Below are experts of layer 4 (counted from 0) of a mixture-of-experts language model. Rows are named router (the router's row for the expert), up (a neuron's input weights, with its number), down (a neuron's output weights, with its number) and show model dimensions 0-127. Each number is 128 + 24 x the weight over its row's rms, rounded and kept within 0 to 255. Numbers have three digits each.
After each expert's rows: a language model's description of what the expert responds to. This comes from a sample of Wikipedia text that the model never trained on.

# expert 50
router:121157122182103170086085113101128104126152137135104088116154104095133108150085115175109132149153113136143126136123162145110110103160133138148096101125114164105149147106115102102140150147157115144134117154112159153130111101127111139083115159122154102109104120119105157120146108109101176115125078107147152128141177098121106170147155152171139116139101100138119173161143132165143113106117
up0:130125130085131116124109105149122149117156136145087087120115124115146050139126124139065153125164127093102129126126135139117122086150140084136101099105120186110114117128141155115165152106132143161127136114135148116116135103121123124126165099160120109107126103096140143108122144129129107127150182160141127140158139201118092135180091131135135103142146127116111096161127166145173151106107
down0:124130123174149134134109067088136142113139129144083147082150123107176169091150083136110118146157091132125147152152085093162081110129138116131127144142142145145130141153120132114106138129159119127135130149147103131126145115125129136142171140107149169168107109134112133117103117109133066117119129106118159103145119131095178103108157172130156051128124106128120120092125167143115120124138
up1:143118153124131068141150138106121101100137119127099129117127109137146129179126113160133155141140137134142120155075145182111154169102096115180094095118100146083145152110139100164103132114112151146147109098128194129093119130115122150094137141101145109098095118170123111109096109122128121117164083112129139143137150131099127098132170121123151139128101079146154120093105141165127134094134
down1:154116102112146157148107147120111145136143136171134114161121149119154162130140096143125119116129097148122152087140136129127136096123160120089128139140164122166111131148128092115157087171136100154110129126151105127085122111098133183156158090124139177117104105127119146153135163095147117130145114124113119137088114128122087111133100090119155134158119121065135088137156116056131152167169
What it handles: Word-initial capitals after punctuation. First capital letter of a word right after a line break, bracket, quote or hyphen, as in headings, lists, compound names, e.g. Hartree–Fock.

# expert 49
router:081141145149104146117080111114117126114186157146133096124128108118156117122110113133130139183142125149127191204115135155106080093145128135175093117131112148087097153118102121099165141136126136154155129124095121136116129144157109130133121166099126152130135088118111127106140114094090139123123121105164133133135123127120101141124136173128136078153118154145166165130132138131143104109075
up0:110142101147108124110106108086167133150135124119105121116128103148109136139147087102096144140185122127112114140118125114137106137104124085132109139125061159151170115164134139106128131169125122125134153111094177131123137115132110182138105161123116131171129105104073164081118116146166145098148104148119125101150129134168100123093145097124151127174108160091116104149137136177157133110136
down0:090106146123169146120069122120125171163121126147153106139072110106119107090124104087156138119137136113120163149176144145125147116117157167095110163126156123159108087136111129118133111141142141105114080165129151104109123105098131148152106156112100174081124115126111165137134110156142164139143149146142088108112085156121132082113140094150146121156166151095124138107129117113157146131142
up1:120130164154172154142143053099122112149099139163108110123131136117131124119097163129123134143166133146126117120133189140102139133121147080053148106174145120125157118144106113092147144107112135105126147108133161105110129129130163105156154121057148138109109088134083142109165121124123133112139105091106143150157138083147103155110139156143110129141154113152094117144135130111148112126127
down1:160170102111148123133107141111096135175152117140110101172095137153141135123153095132100142145143148085150118156102114147146129136120130127111123114135148118139111099145102122107112103098106128147134175084122121097103165127122144155146141120120116181105104082128144170142135160112099159178120093121113139194096115108159085163182120118136126136100160131141114133109134120146133079117164
What it handles: Place and name parts. Place-name words and surname endings such as City, York, London, North, South in New South Wales, ington, ley, and Wong after W.

# expert 43
router:098140129132122153085132103122127127112143132135118119107138138099175096168133126112120133185146107123111185164093148134113101098162125136141111123128101133110117147108088131128130152153150115156141125172127121177134149101159083148112113145091135140143123110096126180139123098112077134103128114096145136107173145126132115149112129174131165113160110138096165125203133132153136092108110
up0:122132155119111145089130146130159135103122118111132123091129132164105104139138121137123137146159154115116129137117125157143139084162110168170147116139158141114148164121107111099112140167129118179123103066129119165135136083155058143140127088123124168122167118102132120114138151136118132113117117052130148140112124101102136145128129155139165113120080130086129147194137160122157113137106
down0:130142142173101119092117127146115153143132121089152126134103117140131105155112114163129088150117149115138146121119095147126163095134110108144128124147133125108157136140101130142074093130153120189079123133143099176115155117145069104117086111133173141095140131114147116105114151135118161102088122064161133111119138127070119148145143156150167090141112160146150138144139158097128147150123
up1:141135183137105156152108137132138135121137169127118102097098125149126116112100119138124178124123107130118166146156142149129136119114123132153099127125126126127147130106130143106091128074140111154124117119140131084118134057149070132171148121102132125083122083140114110118135119119174144155123154116151129115133142149091134154161113167172132108173104137112108142140125181170180122115070
down1:120121173159105133157084154125138134109120139093125085082109137124122148089127141176130110095129089151090124157166083115115116103158140131146112119147123165098161115089126148116105116102154147132135151156142089100126092108191092099142149138122157116138113122125132109148185142125084094106091136124163174144154103123098124124161163120148156109143138136114120127132133144135120103101127
What it handles: Separators after names. Commas, semicolons, colons, dashes and table pipes directly after a name or title ends, as in authority citations, lineups, and election tables.

# expert 42
router:135156134144136147128126108090151143110144162133111112115110115116155082170099107144125152147154118141128148161122139109110134124105168136161135127107108137091099141117084087134163147161185107144149134132098138150098129127137085111107154152108186111071116133130097166116108120067110143145136131091184170096148151115141114124111123129168135080133107122088124132146125143142123107120101
up0:138135104118115139110130138144107106117127116168105152113115120080126120156150172159135117134147123100117131137144114141117089120119101159165105112108117131148116183129175119109127103090086144183150120090107130096137147118087119120116149141118103136121120123124139113142141108128091134124101136162099186124154126120134161101138155122122133118131119151084121200125226115133170126114127
down0:158142148125124127156140112094100154122128118151163076134142113136102138116121134173120171138132138177145114128091133106110133100134098154099119141144159162109131145105106102157115149114064100119144128119121092131163150145124148089120136142091121157126113110128106097140133113102122066081145159156101127127132162151167106093151177087152114112095130133111135170111133186104122133133132
up1:156141086142115076136098078134114138135133131153104140103117154116129112150122093147065145108168180111108124176129181142091127129150149099135110123120102120167083155138116113085106153170165144150114081125129144120162146141153106151152146084135110148141153083126118188133134120137106140119135108138127148149143109122144119149175122120110153126105162117135128115142092096126130127111140
down1:118121124173116128102134115112148128093112114134148128116132156088129161106094147082135138142132117120109115157122141152176135182109128119059120105159117142136150123148115103069158114153133154113129134084135109100154117142144143157152133126147134120129080154145150134133097140166142161149147112119102171106106123116115102112162087057156133099111111128177155106121131137154152135086118
What it handles: Word-final suffixes. Final suffix pieces that complete a word, chiefly -ing, also -ates, -y, -ation, such as fast-ing, Follow-ing, Coordin-ates.

# expert 14
router:129164135152118189097094102098147118138113141134123118134144121118148127130097118145081122170169110151108170143128144172142137097179168117126117125144130126111140104084107114100154138145183106134153132117103142169132093126140076127138144150110128139100142095108111112094099133105095136119140083125151168080153161105136127144116135149153116105145130141106132119168137150152135134101068
up0:092142091127122161112065185125114127107182113111121108123149125140103162081133090120117136156077139129111163142113125118135143096111149111127133121167112134127123142134083109141134141130133116148122080115160140128149203122122108121149083118131125137166158116085144173145153125121122136101102126102113122101120132101122160166124185120113149123132120143131136145151128128134092145164183
down0:149123119082145106106138084159131115112125111111183155107119091125087134132137186120148120120144132144127120162127100151110092151135118111166141145097124100124144157073127094097162154138127118152134171125134069129093094151113136144141130116114136155131117115101163106108133166141129152134148147130082145135126125140167085092115112116164132182170130136140094147112105169128118167125116
up1:106115140129138099139065166140114163123105180155065110109140082156178089128122132121159121124167091150147127135122147093102146136124143149138120079075104198153103147097115114119079129108143123128125135125108192116091147095167107171144102148136132127133117136126127141150136133129141150118131119164129126156155137124099116135117117119143147108136130132081123113116105147137130129134150
down1:126123142108145125110110158165156090140149173129155117145114139135154130183122136098107076153156129148147131153146100129119180173115093134123118099132133105137109161118136116131131149138151096169091145147127105128108132111105092136109138134107158101142118105088141128146161195153118096122158086139114142121163089111123085121101132165123150160134142133081119075136105088120115137122096
What it handles: Possessives and determiners. Possessive 's, his, its, their and quantifiers like several, many, most, plus colons after taxonomy labels, e.g. women's, Species:.

# expert 57
router:101142105128124105105121132136138146082151168168096134135106107089170109125139112166133150151136094138095145168074140147093099127140128138136056102109116147097090153117128111123117135155144131143138135156088145135100105107148115149161134152124160110108117121111123137143129085122077132134163116117133158084151178141147128130154130117157160109139135118121098147147111143160162127065111
up0:138092067123109122110124132121137129154140129133119148131111165184132131117105098128134121075144145096130138172116143120123089112141139161129142091142118134144170173156125133118119140105101116143111116068098107116135136084121127116169139166152146117075142114137099147091164122101115163124160090112177153093154095108147147133147113126135100123146121176120150176140148130124176118137122
down0:110126128127098168124115126153170129083159158124109152094104108107136180139140119156141094113117079074116141121138147121109164130137129136155137155120127150140112098131123130181071119107149142141133138114128156131182095152154151123138154118124132131158126146143108120149158117077159114128111159127095130138100144114193120070089123144122094084132118144093096097166120139117132139125118
up1:091153076133126118113111134128127096125131146146120137109118140116169129152091131096158117135145161185083148143092144129140126141153123112112143115071129122160129193097133143154169151121129155152149135100094156140097153116138131141138090118113127073150080128134148073123144106136112113160152097148142159142102135137094104124105069124125148125146111172121120118104123132172138109126144
down1:089138140110165085152164104124135146141116080087117144106102144137132125156126129127122159140135127123095150101158148145140131156103114098134166124065095116152104147137136144144122176180181135119121146094157145115128155127098155129133110129146131090109119133137079125104158112162152134140158100083133108144129084125132150114153162132157096113126143173125111083105128158085109124143101
What it handles: Past-tense endings, units. Endings like -ed and -s closing verbs, as in last-ed, poll-ed, pl-ann-ed, plus unit abbreviations km and ft.

# expert 21
router:077180144136098143129097115113132140091155140125117129102117113130140117162112139125099147112139127147124122129104182132107111099164161130126101102111114141126115131111113092122140172183163105153148113118088140136102143111132114164107138138139169107101107149116106171080150111078117136119144113103129167101124144100140094124130179178174128119122123128110170163143145136141173126085114
up0:125169132133123183126110111112107124123130108147090121124163119131133143144116161131123103132132137122121098140151148156112134139116156071117114174164113106136128136111194146124157173152218100126129120159125155112117138136123121120074141125148143099127105138121149131159129137142129135054116144106115130158114138144129095115086182142111113111123133067154141118101105149131133108127097
down0:096155122079134156117158135144115139152109137122133143100093144156162096149140140073095124133123124168086163069109087122141133138163111176117124121123089102113140079092121093148111132126118123167119142095154121123133082115141154117167057149138154145122126112143119165118138142183144119138142099126111135124120119114139140129157108153163157138112127124103117138142142095127132177101140
up1:103116145115112122121131145129185149143136118136077129111134137123136115136105145133098159136146138110132130128058132131128119132138113173123118142165135145131158127114119113110103170151151179126099127128082104106115141172116134194107115136158102090143125122115102159121123146112132137130222121135162165115153165132132129135148071103163115125125121156070130123122109142122157121091122
down1:128122100152131129110121103169153151125116137074141143135110129151138149101114112122147149103143117171128168142159168129093108081130114145137117130106139145126141152122096145162118070121157113125133077093152145116141085115110113129114142128144185124108161155127152122158115107071118127114107169096111121112104122133160120138124145136086122179158174091191122107137144149113096101132122
What it handles: Prepositions after nouns. Prepositions, mostly of, in, on, from, following a noun or verb, as in evening of, resulted in, line of.

# expert 31
router:123144155144129144139142127109147100127153122139116107090130092116139116129144094157111179137133080108080138137070150152121114128140126137132127089074127175114116159118128101124140141158118126153131128145085168127109120116158084175099125142119176159069120124106121162125126104100111161102127146122173141132133128117130084155117182138137159103153121119086140111161140150143144085126127
up0:164135141124153092115154132122119115081135134121117100135156143133136118118116141117145116148145164148139147125151120128154120139102132153137119088166096110107139129137103161089144120112143154126105138149126113140134048125161080136106141064155131114109134116064101108115178110089107134102134147109136125140155088130157151116132187166143139095141165095143139139172149146123117146103087
down0:085081097120161089105108148148142144140127106104102175116105095146149162141134108123164131110141109162085130152156121121143117147113108103154133118139145098170152163106146199095110094167139121147159146147129085103132128097110109126117148143161147145129135114128149118063119148115157109139155166133139154136152110083132144108153125101088120133096117133111140139116129100150111092123157
up1:181152141133131148148116159116160147124128141100134128123093055113134128096134153138151145144158122135115151139112156138142127070156137123113112089184171147085094142129125112126116093174112117124104104077102137138161094122109131164122160123127106119093108107136109131141113120124110123156144087115173184155145160105143140130159139121139101130139117107096164125129091163106129130095112
down1:147144145149146163096119155110180133143137137126143127165127131106095153085137109128185073132129111122134100133105150122100114147104107101104159091123161124132120109158141123142116125103088139112103156134075140133153132144152126125133140139145155110106108101101128153150160138183079178180114139101106091123109130150174102166112148156116138120094094154105100144119126142132121162100121
What it handles: Common noun endings. Whole common nouns and final noun pieces in running prose, such as system, city, town, film, company, and ument in monument, ission in commission.

# expert 30
router:135142143174076145102079081115112144119161141135126090128086120129136132132083124154108143141132113125126136141085139161108114078150144122129085094113141127118132157082109118116169142134146114161151106137129148176134105101142130139099107195113137107121120121117109142117135109103111161115127084125162156126151139147121093158137136124149121105124124116142137167172157142181145113067114
up0:143161163145152106144130103130111153124118186148067144139111163156155150128108087134118144127173100150101158179128121140049140127133110150127129099147182145137113107108126119127159130146152122145109093107127090151113124128136136150126117138109128147161120134090137127155136102147116133129159110124131112140096104152104120067168098118111188112122168135117126104122126134121107129080154
down0:123139138143166099173098097145100111089123173104093096114130153176133149101129140152102134091155136153135094143119102115118150136144121134126106131161119180133108124159161146139097122147109130110177169145161134109141161111120143114099098148141116076116089131130121132165140118130116147110128140124091180160123111138088136099095148130127157095075117157147072138123107127148111116130151
up1:102163171109134114142123107070159094118111137131097127113137134109142091181123123115126137118160123151129123135171114124088154113124146120117143099106098159134136149162143139129151132170115105121161094207122141146132139113136112165126149085111165085117120125112147131134145131125136114118141079088105147116140145135120093121181133147158128120132115135109134145107133154171188120066135
down1:137162179161165116138088082107128113108101151166154108099127144087154112124143135103131176135138133108143104101101092158092122079135130132149121134117147116112111136157131139107139113142134117087080115166145126121098111091091136141154114143146139132138100121131114177140108149115136119072144128125135141108143186175139135078134141149101132079133150155145141102131114155165122154109143
What it handles: Capital initial letters. Single capital letters and short capital pieces opening words, initials and acronyms, such as W.L., W.A.S.P., N/A, U-nder, He, She.

# expert 2
router:130135146169064157102097126089116096127181134171092121117105089102131134138104122155124125147136128119124133153125144175094113131133113123162091125120134149119132149095135121086128159131152124140139129127130190173129147108129111136111120170126145105118076102118108178111135097095106158110139088114144130136149182108106121116137151155161146109139104101148153136140129139191141111109106
up0:134122122136157151139082148118129158138159151125085138151128152144113126119130103144127140162141111170134117144142200207129142122128137119074124153125123161129119163087127117161130142101108113142099145092146109143101117095139146163077107068113148105138105064128103094140131127085114150136112104122161083109097137112141113126130115119135128121149118104138120139140163134163117126118165
down0:110108122127110113111141104153116122120104107180178127122152142156155116085132116173079107131090164160119116159105129112168153121134097140078132102148095133119107148164105110128132151153140160160139123133140119077135145108140166151142145118143093153149069120103119141090127103155115129133102091135110172205114132119131111139133142128114077118131148148107146122134143135133135111090109
up1:141129111137096145150115113122131161167144170121144140133083109095151150116191124126082121160119118126122149125093138133106144120094184099131111072134158110154142145125146079083132131155133099139155107091121114138141149147112124132113157173139190158140116151117092109129149114104091150096140127129089131148117116150164082131128141113158144115103152148114125147120161133171097129100125
down1:131075122144123147140097173124082145138096177115146171096104161146110124136147098110080103099140153132131135142110130122108158132067146125149126135171137085148125130103174128134135120141089194166153141115166161100124139143103101124117129158120136160108101134150155137134089089143107162133112139119120132161148117098140110108114131133141107108096146097171161138122140130154106129119101
What it handles: Line-initial capital pieces. First capital letter or piece of a word opening a list item or line, often before a colon, such as Clade, Kingdom, B(alboa).

# expert 12
router:108141134147124136102106101120147098115154126132156094102130111107162143122135119137099170146111147145120192131087165144104120108144161115167120134100132157078147129110082080092130125126136119118142128167094135187125099128164116136142147155111156141124140119111121137097127109108121186108118111117145145098119145080102108163139166170158136087156082143103150128144153136141127104128096
up17:132131110152088173121121086150114104123092123135125144140175095139130119121121123097133130117140137101128100146147132164108125126114161134165126110120127147108144133103174134148118126128106134155108114122114150172147138124159098173092162118154116137098076157095136090140153134178118141080160070125127182109121101147198091130145132101111146107154086128142114118167135117118130118121159
down17:128166200105091153186139103138139117116111192123109120119115115091113091142136144088084131132171099130157136121123107153141123119133136104122160122108092111146119138179087108132146156149131176146119126121162140122178130119123105092153100116135095095159138135135109126112139094120106118145121124136167129153143128141172129110080130143126071126133138136094109127142114124130091156158122
up18:155135115153101091096082134111130156105195126136097099091152108141145139123103111154135115151128102148092153172102178117136102089131092114094136128123099119159147144144135127093138127126154140150172130107113145146118095148152113146151122161113146156135139109130090126139112106118093141122112092093161152170162121127096135068135138133124135116135102134150120140127179186126136133100158
down18:125101152126098144096118114111151156102128138137082117119116131107141124110080151128100144119166106135088207126113116158116117134147188089160136117096127123137159124167097125068151124118128126164134140155087123142118097130130109147124082160166113174126107154098116127114140156146121149135120106137149158118110117151146118124135142151162109093129103173097092148155163131126123092103132
What it handles: Sports and entertainment nouns. Nouns and name pieces in sports, music and show texts, such as United (States), gu-est, school, team, same, there.

# expert 24
router:083164134137126113131126088100143139134142166158109104133094106093156109126128121119098145197113101133108130155101120148122098114120162131163122092069145149096059169125110115116169124161158114127147130158108144114112119106146138133106144143124157118132134142116097162129114115087113175134157127136161131112123156134139105157135142133142147094144123106097124168127133144194131087107108
up0:180171101112146128117137114110130127109152120122104150122133142128151072146088100128179137135179107159135133135135118105119096113114128145146119146117123120163125144140160130109167132075140159158096128131121169122093101102113123115097125102069126136137155124126154104118115134098141069136158100152171123108159133146165125099150171116116144112144126120129172160137123110094175160092119
down0:136111126097138129147109125158131136154132100154144154189129125159122116124116116199142114151149112134093112112109080132156078146113113153074119102160164119137127131080090117155120126156125138122136132149123125111143136117096124133105101110116093123121144146133085172098096099123128129127139106119121189131121095136136140107138159137132137159107134086198120094122125141138124171139182
up1:122118102111132103133136085159124153073128112142157112105130115111162146198124163109116125107116157170112154137130096153122103087151128150122128125132111080106103080134124111110147110181130115131147116168133151131143129140118153147126084159149153095163126133111104136100151131123150162140118135141080117078129129166133107090183152149126145103085112132117138144096131129159147147166111
down1:115119147157115133143136149143090125116111076092107138158169148139125115068128133068103151131126132116104158123137081096092135112127150151115128132120147106148150105130150182101143135131121102148059140175115159107126159137135144129123084115105119109136169083139160109140153097124111153137133124164172094124173145136128085136128129164131113130141128102119126142106148156148173129110140
What it handles: Sports motion words. Verbs and word pieces about movement and play, often in sports, such as pass, go, run, dr-ive, top fl-ight, R-ight-handed.

# expert 59
router:102181139151110173104116096118126112132131139153114122118146115100140132133099099155121137165137123135131159143103144145074118110175132111186112147111115177101095128114133103102130144146144126159140111144135167141084118073163105165135118135103160152111099093093114197128149099128102151104125130113138147123165183119108105138121131147127138094140071130107141145141145127144139114101118
up0:116141163111098142089115108146123122145129128179119078091156100140132118161118121130112093152150096137096135150132135120115099082133111137137123115106118154095146126123124144080145156115135111142126129158117127151136090078113124164140138141106139099119137119115146146108165110104129138104130098101102186091170179192150126116141138151127118120172117174080133193139128149127131142123119
down0:098147152128138150098084080100135123119132149149120122113182127163142107151102129120100080135140126119149149144150108120109123106105096107148143103120107109108151146123136146122098155109140113146132165108084144128132102144106143149147162147153123125077140126112127148093113089129117139114176113104143149110164154146198113124167112103125093121132115149082168149112180109093172132155108
up1:098182156162113136157083108082184156115112157135120120117136122131135139125082085156104139135135079133112151134133123128105126124135161121124100122142117123122114131125126130133142162113145129121125109141115121141145115098111121165110148110067177101130117137089145120090191112119119160137140135099133139137085135094172096100146135145146092114181136147111150129087168142155175105119132
down1:125181115117147194128133085150131127107131108134154148110116156119089142128112126123082124126120083187141120162108139097140135103163110115158075113113145133136127153105109090090135161123123105083102135143122133133130088093126116150099114135108159122114128203147119144119183111111120112136182120130097114119128134147181139134126089151160130111148106123123142114139113122171137120124138
What it handles: Word-initial prefix pieces. Opening pieces of lowercase words after function words, such as re, con, cl, tr, comp, as in cl-imate, rel-ation, dep-uty.

# expert 7
router:092189139171067115122103131114169098119161175164106111101106129118162119108124103124109149118132123111101150130112161127138097080125165117181124115121122170116128144116104088090159166124144121148172114123089173131133122118142128153089132151105137112090140100127119145100148109099130148096147104111140130129143133134153118124147146150135132122141115114108144170137172131158165096109094
up17:151127142151112133100108122159134147128137162097077126111053122119125125141113125143116152135115128154127116190037102151093118117203121128144133133122173147108115127121115140123087127138141129137149132131128124130104164129115102111155160162165134129120136110115123133149108106173134160115138093098152164126149154174092109133137100150135146101165128119106136115175128136143113106145119
down17:126133169153129107108137120076126107113141085096152146137122132134102075161146143146120112132106125150137116153143164126137097137158125128107095133161099165107088099128114137160153121152130115085149125115099127168136165060081126151132125134102108127183120138139075107150157078103129137141111110112107116110153138150122166149156130100154146120133151119147171112105116139134185140105131
up18:108196116159112128118130111127164119105145111120099124109112127126150110124106096142139141141177127168117155157086155164098102093150091124108128133153096151118131159091102129089180152116125129152144138164139159135097120144125115179145120170128140151108100110117099119115172108077116125120155064106130143161136134139130084142123146132141139111184136154124149112130144144125110143135093
down18:118166108172143135151112123099133153123132118106123110084105107153141118141125075157130134130114159174131167124148130159146117115106125116113068115133123176102154130112128097106152112152141114129142132123101135167130113116111127103147117125125133135156114153147142118102124114118083135122123071104141106114127132136050128162168110133156122044164142107145159139118156157141120179148122
What it handles: Table pipes and articles. Row-initial pipe characters in markdown tables after a line break, plus determiners the, its, their following prepositions, and coordinate N markers.

# expert 18
router:106127144162111150138095068081135131127152143170108090131123106078110149135107085158088167157123115140124166159132137165128118091121160135153123114101145135105108142127105115090148163183146121135142126156138124131122117092125125143148119164142167117119130106090127165123144122110112186095136118112143151104132140118104140129128141142131133082129079109130134153140158155188133099117089
up0:159149150154121129110116152085093141156123148099122116117088063161133117142113131125140107170137105086111114127185117105119145132169161130128114135081140146100122118093108129156127149098196102151140095128126132130130106159157114119087157156105158138086119130127089141097121122173136141140102128130167131135154156108091072145135151137122136100128109134136141121158168159153133141135119
down0:102133148152148135096092125104119117173155099154151095148142143154109098136129105125100101113170094120155147157145148108136145101096116095128173134096113140102105124147137143157104149128081129078139131125093126105164125156142159151138129139096144136138164143121123166160158113106134104108123079142163127115135140104155111145156176150176100115096075141126133130132146120150121079099096
up1:144124150142133117118141128113173116135105139120139123086101140176114127137107149160139124109111142109155142154100122168163114124115142148131145100076090162132195147116111109073110150117123125125146127103107175123126102135106116142126129146126086156108151126134061144124136135130147197138103112139123139083138141100150137177134149120129141110154071141090114155155151133147160097131107
down1:158103158144166128111156126143117141158080102120096151088109153121142140109134148118120128118098123100124125146154095111137122144102146124125157119178114108104139094135120184133127130093142131116124132116122114146160116086153117109084156114142135136106180119150106112142148119172123122136131081088160131060126136166205140128171142113117130132163074122128131117152144152104138117133096
What it handles: Competition and performance words. Competition and performance words in sports and music articles and results tables, such as first place, Year, season, played, sing, Championship.

# expert 37
router:092142160153097130101107127118168091128138135153123093101104147123126113176116131169102157142129128137124175165142129139112123088137134118137140119158090149108139117088114140139154164125150134149158101101111115177129109100140111144137161126115147113133126106119092119081129090115124147126145103112125137082147166075103114130149116159150183113167076118118111169138127136174136093105095
up0:132079132139127123079140121110108113118091113158115164107125135136119128143137134156106145133148149123130137114171158144120129127132141103134127118123111138123136111123077118118118184144153116131126164109108119186156115154155129145144115128127128115152082130131099093100121106104123117136166088168170102152106123088114149162113143090178141116128116085148125138105162200204121142109146
down0:178111160154116132116141120107142146132162080099154165084102115142156161112131120119125097137102127116114120152147150120139158124158059123144140113135135138094107100093126144133156133128137134132107103157134112077120164134138116166134087136166151127110126128112129117107114165130145148169114118132109113086136123120141156096141184098178158092108162166121088107092160112112128125085124
up1:125143080213130124101090094146173115120131106108109076134110128141123129098112110118109109112154098179091149109139140142132127140168133093132130132118134114149146155132128126106132127130180125148134079114121128136102177134138162150087135119109117127117143098121154155158163122112143126120144091077107121109149142113153105134154169111157122130164139186116120100111151125159145133120089
down1:152140091122106112086182126130103115098081166116133121096099104140142112141122128123111157127150088129097106137132138112152113142124136128088108116142109130166173136150166124125133188135134101133156111137130082130136122141145140157117150096116126134126110146173096119091087126134122127188135147099173094158132120131111151100141124100169133128172116159120164108140124123149118050117130
What it handles: Name-internal pieces, nationality adjectives. Letters k and y inside foreign surnames and compounds, like Shenk and Ishikawa, plus nationality words British, English, German, and ian.

# expert 47
router:109158115151065136108107107084128108104155127178099135120128118117144131145096127151115130164133105137103157142128152150129115116131171153145083123125130158128112132101129090113169143140158117153138108113134152136130139134150130153138117170097159113125080104087116120109116085123095133138164088121144160095119167099121117170127123154185168120118103122134151170138142140179163142097099
up0:144155115163129124167143101129132151068123141130150107120113169104160101121109101104089158107114134168121102135104172148131102111154191084144117132124102110080113142086118117128146148141156130134134122144088121180098113120136133156165131132154139122133105151072102115119154106129084150136154119129116123126139132143146081119172137105164107111172142136114135126123135178118107117113086
down0:105151081152130204114106145084160124119136140170142141120108135080153124148067142170133142166174112144141114106121104129119080128097158148128132152137094111117120107129135111119119126127156155166106142123121140094104112107152123141130100141141153125140112117078119140095161096141116160126144116131107114155128153115150105081133126171166133081170111132081129117127159133148113137121107
up1:132148111118102089117141114103116092118149165131105114098132140155155143113135127181058131155121153133121118117130134121129137129108147096133075093107173155127107111097115058115134118134146111119109142122136145120109136135130107119149105156168123133159100142121100139177122160066105137115167145093137115156120160167126163106127131119161149106126150110136156153134181132158144148143082
down1:112091108146095103190117133140102128164085159092157122125102090184114122140160104133122086145143146146089109089125165159152140154142122128163098149166169115151121153085145126127144123145105098138095166120111160146188130096143106108138107114124147122124091169090116124119100133145129131115139137109121146134135127135122162153126155090153128135099135111160137135110100104125087097128117
What it handles: Capital first letter at line start. First capital or first piece of a word at a paragraph start, list item or table cell, such as S-he, S-lade, B-ibliography.

# expert 23
router:108126127140116163123114121080147090135137137177119117107119082111136106130091138145126126137135127147079142178116143114140097114130151172167093115073124142103117163104119107103158172128145099129151121123119150124139158105135118159120160177105122142104128090136106162126147129113103136123165121114131154079161164133130127122098098156171125097172088122139144169141143175148137101122103
up0:087120127137104153115146170148144149119148153114088139118112117140177130173118126124135131111154139097104131149093138097120141110165134095124124112102108179117123103102158149123114156088128125107116097165106125150122122087130065180107115106150133141173101102141167164149114141146099131126151114123140107106169149105126156095151128156167122120166102109121166104123125121131192102146126
down0:155085105160128133156132134143096126145147112122140131142133091155131160144134127125146089096121155142149102101115166114116115194137161147067135169150176102150156141122135075118131104126073100154136120107086103122124106098135131123123127119134155153106126144167093107148118119148150098103135107122142153156093110094137157123121153147179163125155093125122122092105109138148121084130113
up1:114150138177121126113091109119130099102130150179126129066123121112136141136137125116114123140138149131111139148118169130116111112141157120140150143123133180128085151135114138137099147117110089120107139128097113146100156155181132110114149135140110127155069144120148107098186091082117166119132122118124120108105131138137090144116148176107130126109166150114212112135150177124117094133138
down1:126145150130138165133174081145149142097134138134122114096160136109062125101138109111099133120131141151152092113095150138187119135134150129138144126107183157112101128152081146116142152100106122171109188118123126131134142134138162100112124130132114152146095167113129130110142132127173154143135140123097116096097144174128148139092137097121060117141130142127090112108159139139102091151148
What it handles: Common words, completions. Common words like all, each, home, early, very, plus word completions after short starts, such as le-ave, fe-el, l-ate.

# expert 20
router:126135125141081133123102133118151085139156147153097120091139103102158103103131094175143142154139102145077135131114140134115106111173162138136097125103107174113119168102118098121130120124132108145145137145139179145109153111131104149100115160116137144090082116109137122122118094136090148120136099134140182127129158095090131149110145146156190102125076101114134167157155149161143130116125
up0:107126163121109129133152147096164096130120135096149147120106122140110141193146160091116132140111109147111168117112111105139102118111096125143086108102120171140110114088082164121142131140138098125133129142101116152120109161109142185122135162095140126145070122132100125136142176144136138147147153127131082104128114090121135140148171114129135126133129097086123159113140191164172097144105
down0:131151121137118173177156162146151111127120099142130154123079101113130098175093099140126122137132111122082150150102134097124188155147127131118168144126136163116097148108146145103133118132118090134137067110090131104129127124138137152133134110141172121132151115138101118128111111176084115116114189163093145084148076142120109136165147138122122155113146081146137092110139125115141115130142
up1:144158128110115110089142140124122132100092142145106134149144144102117080138117129152123121110174140109108155177174113131066111110095142130099129111163082133122141160167152124112141137165128058142094139127106134138142130111116119172151158125163094109150124124104128137131117173141106150085099101143139130130135168103146133135158097124098161114132179121113154121148118123133117144066151
down1:166127101141075124121132156120112100146103101131119133103111115183140146159154138137133164094125129086104126110144117101106107114120160129164130165121140132121107140091113163152105168140104130131109160089112146107086137107145160109108194145146109154111153159118111106125116131141164170088079147135125120156078121126162157132120108109131116116122167142127170094128112089116167128104138
What it handles: Second letters of words. A consonant piece right after a word's first letter or two, mainly after Ar or a lone capital, e.g. Ar-t-istry, L-ew-es, Er-n-estok.

# expert 29
router:131130142160074167097106119101120123128170150116081112117103132135129139115112109149129162139147102134087194159107149120130107120127134153135111120120097153118137158119106132110170156137149101163159109107131171142130155112130092115095134163100115159125112095093114125111141108132098117098117087107145117110148128128125140173120126120148157071151130139086142171179164166165143126114119
up0:116158149136149123130114071120119110147129082107112070143132099144135108113152146157114170149115111136125180174104131170131122059179103105162120108162142181107145144110127140140131106124111118155106151129125113164127147045121141125140095144142108148088095139141146102141122138150115139161114152088137154121146140115146124133112131163141109134128112163138109136133154117118114127124086
down0:137148099142124127113131139137152148072159114099130116130140119098117174130156135156131112122118139100140154150101151134147111162127110122114114109110174123128128138162112123143116124095134177127101178144088133133210130115147097115130099135110116152124093144140149123151133121151123063133088110147078107151111145112139116093129089150180140098109095196126144110122143087124114141120125
up1:122135183188125126103090083127138127142098131152126148136135111166114076164132139123055116122159089112131149101119126133148146133148106148124151101104119185118135137142138124127148165148139143147137129125127124123094120115114106140148128112138109135135148113145114144112131077098165116139135127119160113067139131109125085144177109171134115132131134133084102091107138148146147062124164
down1:106131113098122105153181122118126075114127091132157120093126144107132154137148111072115131106095195132103126132104127083165101134171123143172102158124108122137101132125091119105112148126131165125117118101132146157120162117116116126096125118164139091151164123147137107113140131129167185113085096116135119126157128136103115149142185146121137179139123139133145173110114111125093166135128
What it handles: Accented letters in foreign names. Single letters or accent bytes inside foreign proper names, such as Do-ñ-a, Cro-at-ia, Bü-l-ow, K-ā-ngjū.